{
  "n_layer": 12,
  "d_model": 256,
  "n_experts": 48,
  "experts_per_token": 2,
  "d_expert": 112,
  "d_shared_expert": 0,
  "activation": "bilinear",
  "moe_layers": [0, 1, 2, 3, 4, 5, 6, 7, 8, 9, 10, 11],
  "router_score": "sigmoid",
  "normalize_top_k": true,
  "routed_scale": 1.5,
  "balance_loss": 0.000613,
  "balance_bias": true,
  "init_std_router": 0.00742,
  "lr_router": 0.00074,
  "n_head": 8,
  "n_kv_head": 2,
  "head_dim": 32,
  "vocab_size": 21695,
  "norm": "rmsnorm",
  "norm_place": "pre",
  "norm_eps": 1e-06,
  "positions": "rope",
  "rope_base": 10000.0,
  "rope_fraction": 1.0,
  "qk_norm": false,
  "attn_scale": 0.177,
  "tie_embeddings": false,
  "parallel_block": false,
  "init": "normal",
  "init_std_qkv": 0.0307,
  "init_std_o": 0.0307,
  "init_std_up": 0.0307,
  "init_std_down": 0.0,
  "optimizer": "muon",
  "lr": 0.00653,
  "lr_mult_o": 0.712,
  "lr_mult_up": 1.09,
  "beta1": 0.95,
  "lr_head": 0.00527,
  "grad_clip": 1.0,
  "warmup_steps": 200,
  "schedule": "cos",
  "final_lr_fraction": 0.1,
  "batch_tokens": [32768, 65536, 131072],
  "seq_len": 256,
  "doc_mask": false,
  "z_loss": 1e-05,
  "train_tokens": 413700000,
  "steps": 5654,
  "dataset": "wikipedia_en"
}
Below are experts of layer 7 (counted from 0) of a mixture-of-experts language model. Rows are named router (the router's row for the expert), gate (a neuron's input weights, with its number), up (a neuron's input weights, with its number) and show model dimensions 0-255. Each number is 128 + 24 x the weight over its row's rms, rounded and kept within 0 to 255.
Before each expert's rows: "gets" lists some tokens that make up at least twice as much of what it gets as of all text. This comes from a sample of Wikipedia text that the model never trained on. Tokens count by the router's weight.

# expert 14
gets: " |", ";", "°N", " |\n", " —;", " /"
router [121 136 141 133 117 158 132 109  87  97 106 137 137 164 133 146 146 128 140 125 129 126 108 148 151 173  94  95 132 145 102 139 118 112 104  73 103  86 132 128 116 147 117 114  93  95 132 152 131 177 140 109 101 145 133 119 113 139 132 159 155 124 100 128 132  71 159 172 136 103 126 150 173 130 141  75 141  81 104 141 154 159 120 159 123 112 131  94 104 125 111 112 118 141 159 100 165 113 100 158 128 167  88  69 137 136 123  76 127 134  99 186 109 127 115 121 100 102 108  53 159 131 134 124 137 165 153 108 124 161 108 130 144  86 104 137  91 122 122 130 147 108 148 151 132 132 118 113 153 132 156 143 164  92 155 153 125 110 115 112 134 140 137 163 136 160 115  61 150 131 160 104 118 138 130 131 158 119 159 125 113 132 103 112 154 119 152 117 101 164 131 153 121 163 113 118 130 146 150 143 128 109  84 152 149 139  95 136  90 126  99 126 111 110 143 130 116 114 124 106 129 163 130 147 145 126 117 112  85 122 106 102  82 123 114 152 135 128  96 161 134 112 136 167  99 124 138  97  75 116 101  98 150 134 127  64]
gate0 [140 122 143 120 112 123 179 150 113 159 136 185 135 152 164  55 158 117 131 129 162 147 135 132 146 123  81 192 126 162 139 121 118 104 121 141  95 136 128 190 133 158  78 113 117  70 130 104 108 142 128 136 149  98 113  92 163 108 129 138 121 117 135 151 125 161 132 103 161 134 161 161 143 148 124 103 132  95 123 160 140 136 105 111 139 139 143 119 145 141 127 133 122 122  50  81 164  98 117 138 115 148 104 130 129 167  94 136 114 145  95 112 131 137 171 149 130 119 131 149 139 143 113 134  92 176 119 146 154 117 142 126 174 150 144  93 142 173 110 143 165 102 132 151 132 121  98 123 141  79 189 125 153 142 129 111 145 127 122 117 143 113 154 126 110 102 103  96 114  92 101 122 106 139 174 133 156 157 138 127 130 130 131 111 197 115 156 152 109 143 123 148 113 120 158 145 132 156 153 103 116 117 115 141 136 115 133 187 161 121 105  92 156 108 121 137 114 134 125 165  89 150 120 140 157 131 136 104 147 121 129 125 149 167 167 125 104 146 137 120 111 129 152 119 146 146 164 128 133 144 143 126 106 121 165  83]
up0 [143 137 125 150 135 159 130 143  69  91 124  89 136 183 103 150 152 118 136 113 127 135 131 145  72 153 160 101 106 122  98 119  92 161 169 123 164 113 132 115 140 133 148 115 122 161 122 134 140 117 139 109 126 142 129 107 138 136 122 152  94 137 135 104 129 144 172 158 106 129 144 150  91 162 124 131  87 127 112 151 115 142 154 139 134 105 119 102 104 170 147 106 153 141 125 168  98 197 115 118 111 139 108 137 155 154 119 109 114 115 107  90 141 112 126  94  94 133 141 167 135 111 141 128 131  71  91 151 101 150 131 209 113 110 126 139 120 144 145 148 134 102 157  97 128 126 121 108 151 142 129 142 141 160 118 129 137 174 154 162 107 124 138 118 142 141 143 123 120  78 143 125 156 149 111  98 135  87 123 139 139 141 134 123  80 107 132 156 145 128 146 110 125 123 122 129 129 102 122 132 174 111 147 110 157  89 106 118 102 146 190 164 169 117 129 128 161 108 156 120 151 144 148 163 149 112 160 105 111  85 180 171 132  82  87  90  90  99 138 113 115 118 180 137 140 145  99 120 159 130 134 130 127 123  90 158]
gate1 [113  98 157 135 102 144 140 156 163 141 145 112 148 108 122 129 104 139 130 141 132 158 113 147 141 154 119 172 138 157 133 129 132 145 117 128 126 164 122 181 121 135  93 151 134  88 114 106 117 118  96 114 136  82  93 131  84 134 144  97 149 180 194 139 119  83 139 126 128 103 137 129 136 120 139 152 100 105 118 110 120 134 129 123 111 136 174 102 144 140 157 146 104 129 150 123 104 149 131 114 121 167 120 110 116 137 122 134 109 123 138 151 138 131 170  78 139 100 118 160 105 124  88 103 112  94 158  85 205 131 146 120 137 134  89 123 110 111 160 135 112  98 127 139 144  99  98 102 137 105 125 172 112 142 141 106 182 106  98 161 129 131 148 108 145 155 167 117 131 109 159 103 129 158 136  87 129  86 114 123  96 130 109 140 132 112 175 125 117 130 128 144 120 145  98 147  89 137 100 121 123 143 146 118 117 155 195 149 119 112 120 114 147  80 122  91 159 175 126 140 161 130  74 126 136 119 138  95 126  85 105  70 139 131 120 123  93 134 140 155 154 125 102 138 158 145 106 168 151 149 113 129 156 148  99  66]
up1 [127 131 137 133 130 118 134 129 121 135  65 113  90 126 105  76 154 132 148  88 126 135 150 162 118  85 123 140  91 108 108 105 178  81 151 109  98 147 118  78 179 127 104 173  97 121 107 106 149 173 134 127 124 102 144 132 113 165 116 172 107 160 107 113 149 123 128 126 153 151  82 112  67 147 123 116 131  97 139 117 101 124 135 129 140 125 135 115 137 129 139 129 106 110 133 148 110 150 159 126 134 137 127 144 180 133 125 151 126 128 134  74 105 134 134 110 134 157 165 100 122 139 133 142 116  87  94 102 109  96 124 146 175 134 134 133 156 115 134 102 116 101 141 111 100 144 125 131 159 174 126 152 164 158 152 141 114  97 138 120 131 117  79 139 131 153 102 132 116 126  78 103 141 122 144 109 158 145 186 104 132 125 120 110 165 136 129 135 183  60 136 119  90 168 158 162 128 109 147 118 164 137 133 119 164 142 121 130 154 113 169 105 136 104 120 137 134 113 104 118  88 125 117  98 126 106 145 126 130 188 119 102 136  95  95  73 126 149 139 149 152  97 132 123 118  87 107 143 106 160 145 114 108 151 109 155]
gate2 [136 154 136 134 126 108 147  98  94 122 139 148 130 132 100 127 135 153 124 138 130  91  76 138 160 148 134 146  98 127  82 135 127 118 103 115 106 121 114 125 127 166 150 145 134 103  88 159 128 148 118 101 161 110 108  92 123 117 127 169 107  98 126 100 134 113 158 130 125 128 130 131 127 122 122 159 159 161 180 101 144 125 155 122 148 121 133 113  88 126 164 128 135 195 125  96 115 107 114 139 141 147 131 145 113 163 155 152 111 158 113 114 162 157 147 134 137 131 134 160 149 161 111  99 121 136 163 166 143 112 138 104 162 186 181 113 121  96 119 144 135 139 149 124  96  80 124 114 118 105  93 161 126 146 143 126 148 116 125 135 158  97 138 170 103  95 145  97 137 129  93 113 130 173  61 158 129 149 121 103 126 136 136 131 119 154 129  76 109 153 148 156 131 138 172 156  87 107 114 129 125 140 145 104 162 164 154  85  99 108  80 112 129 114 146 134 143 172 124 124 113 148 159 157  93 130 128 105 127 136 116  99 112 139  96 114 125 128  64 165 158 118 151 143 163  93 125 148  91 129 145 160 138 179 180 107]
up2 [101 178 127  92 142 127 142 120 142 105 131 114 119 126 110 128 115 145 141 132 126 140 162 125 151 113 186 132 157 104 138 111 147 120 155 144 117 163 178 145 103 147 119 132 128  89  86 104 126  50 148 130 133 154 136 184 120 184 128 109 127 121  91 126 144 136 134 124 149 103 154 198 144 157 135 156 114 128 126 125 130 123 149 128 130  98 102 126 107 158  99 126 134 102 126 149 137 131 130 104 153 106 124 162 134 119 128 156 112 138  89 177 142 168 107  98 127 105 135 127 137  93 151 145 122 135  98 122 122 151 155 138 202 116 146 118 133 166 127 105 132 136 154  98 135 124 128 157 176 112 104  99 141 137 111 140 121 143 118 137 132 141  75 111 107 111 138 168 122 130 134 144 155 127 141 133 130 124 186 158 131 147 124 129  60 145  90 160 149 144 112 154 138 130 129 182 122 133 138 156 142 123 152 108 148 149 158  96  96 165  71 151 167 125 136  99 132 100 161  82 115 140 119 136 128  96 170 129 105 121 135 142 138 120 134 133 142 141 136 123 173 131 140 133 115 162 118 128 107 152 202 169 121 107  98 162]
gate3 [116 152 162  91 147  96 132 116 108 125 102 177 121  75 162 105 143 134  99 135 169 150 111 164 152 125 112 130 143 142 123 120 153 133 141 102 113 113 104 124 124 118 131 148 165  91 168  97 163 133 160 179 153 102 128 142 145 181 121 132 132  66 101 133 129 171 122 104 154 150 120 101 156  96 126 101 163 180 113 166 106 129 134 148 152 117 146 188 154 172 165 119 124  96 142 152 133 144 149 132 144 147 150 141 138 123 115 150  83 121  90 107 158 148 111 153 119 143 113 108 135 175 128 134 180 146 111 154 183 118  98 128 141  90 157 103 109 127 159 107 116 105  85 108 167 121 161 139  98 157 143  95 113 111 132 127 102 116 143 100 143 105 114 104 134 114 101 117 157 144 121 110 115 120 137 166 155 171 119 149 163 140 162 128 175  92 104 144 109 151 156 118 105 137 125 156 130 102 125 134 121 131  78 128 118 101 142 118 131 134 137 126 139 124 139 141  67 140  98 125 123 120  93  96 109 132 130 115 123 160 128 115 160 135  89  96 179 118 113 152 113 135 138 146 135 117 128 138 119 154  86 116  93 118 102 144]
up3 [119 138 108  98 132 134 119 136 118 134 113 121 171 135 138  71 115 150 129 148 124 147 101 117 131  99  95 140  95 124 145 119 108 150 142 118 104 116 110 161 104 139 116 177 117 123  89 128  72 123 127  85 116 144 157 150  95  87 158 146 124 124 135 135  97 157 105 130  87  78 121  80 126 139 115 139  85 105 132 130 152  73 160 159 182 113 120 135  51 121 160 142 149 146 126 118 120 154 148 131 110 126 104 125 152 146 166 155 125 130  90 143 122 117 153 141 139 106 149 119 109 162 140 133 148 120 144 122  82 105  96 137 139 181 115 156 171 134 102 134 110  93  94 100 142 139  61  83 137 107  99 151  82 127 103 177 150 124 128 145 126 127 150 107 110 174 132 122 123  61 167 146  97 131 155 122 129 138 116 141 150 130 120  82 121  97 151 136 125 154 127 146 119 103 111 130 157 103 110 137 124 123 166  96 140 148 134  90 183 161 133 133 117 122 124 130 128 113 156 126 116 142 119 111 139 126 108 125 114 125 115 106  85 113 115  88 119  97 121  99  90 170 107 136 128 146 131 129 111 137 156  78 164 135 122 118]
gate4 [157 158 142 140 140 136 128  96 164 181  93  87 169 123 133 117 122 152 139  89  94 179  93 154 136 135 136 109 142 120 120 103 117 137 119 125 111 114 126  85 102 124  81 129 116 121 109  97 114  95 134 112 131 171 145 121  98 107 126 124 137 171 161 140 131 133 100 110 123 106 129 119 135 128 160 130 118 127 124 112 139 129 101 129 142 133 134 119 128 114 126 196 114 129  95 150 107  79 135 124 106 114 174 148 159  97 110 128 101 144  88  67 152 104 122 156 121 186 144  95 136  95 137 117 155 121 127 146 108 138 124 125 141  89 128  94  86 154  86 116 143 145 118 139 164 126 143 156 111 164 163 169 117 151 138 165 142 123 165 142 163 121 123 169 141  75 138 107 143 122 115 137 105 138 125 161 110 146 127 151 110 107 129 124 144 141  69 102 133  71 168  94 111  92 132 124 120 138 141 105  91 119 124 107 133 113 105 137 103 120 147 133 129 108  99 150 184 168 115 119 134  99 150 143 140 133 138 114 124 126 130 122 108  51  92 107 117 133 110 142 107 114  94 159  61 139 128 118 141 125 117 145 100 144 140  79]
up4 [100 111 128  94 147 139 134 137 125 140  77 128 120 147  87 199 145 113 146 171 145 107 103 131 107 136 131 140 144 127 102 144 132 133 102 138 161 124 129 124 114 135 111 109 169 122 104 109 117 124  99 134 153 148  97 125 108  99 114 108 162 150 149 143 123  88 155 122  90 157 150 192 156  96 106 111 163 137  79 136 146 111  90 147 168 150 138 123 160 156 127 156 123 139 165 126 138 126 150 134 101 123 176  70 125 180  73 132 151  82 108 136 134 124 129  88 129 166 130 138  90 149 120 146 128  94 158 124 137 139 122 106 122 133 158 114 111 120 108 155 113 183  75 165 130 103  87 121  99 171 143 103 153 130 151 147 149 114 126 109 110 126 122 139  96 120 108  96 133 115 135 115 135 126 131 129 133 140 109 148 150 113 160 148 139 153 143 123 130 134 157 113 121 144 138 114 131 164 155 130 137 168 166 176 135 131  93 119 119 126 115 169  88 154 119 101 169 170 162 118  97 135 121 151 122  88 148  98 124 136 129 123 128 140 125 124 118 142 141  94 136  96  92 146  89 123 134 179 146 133 168 147 100  79  98 170]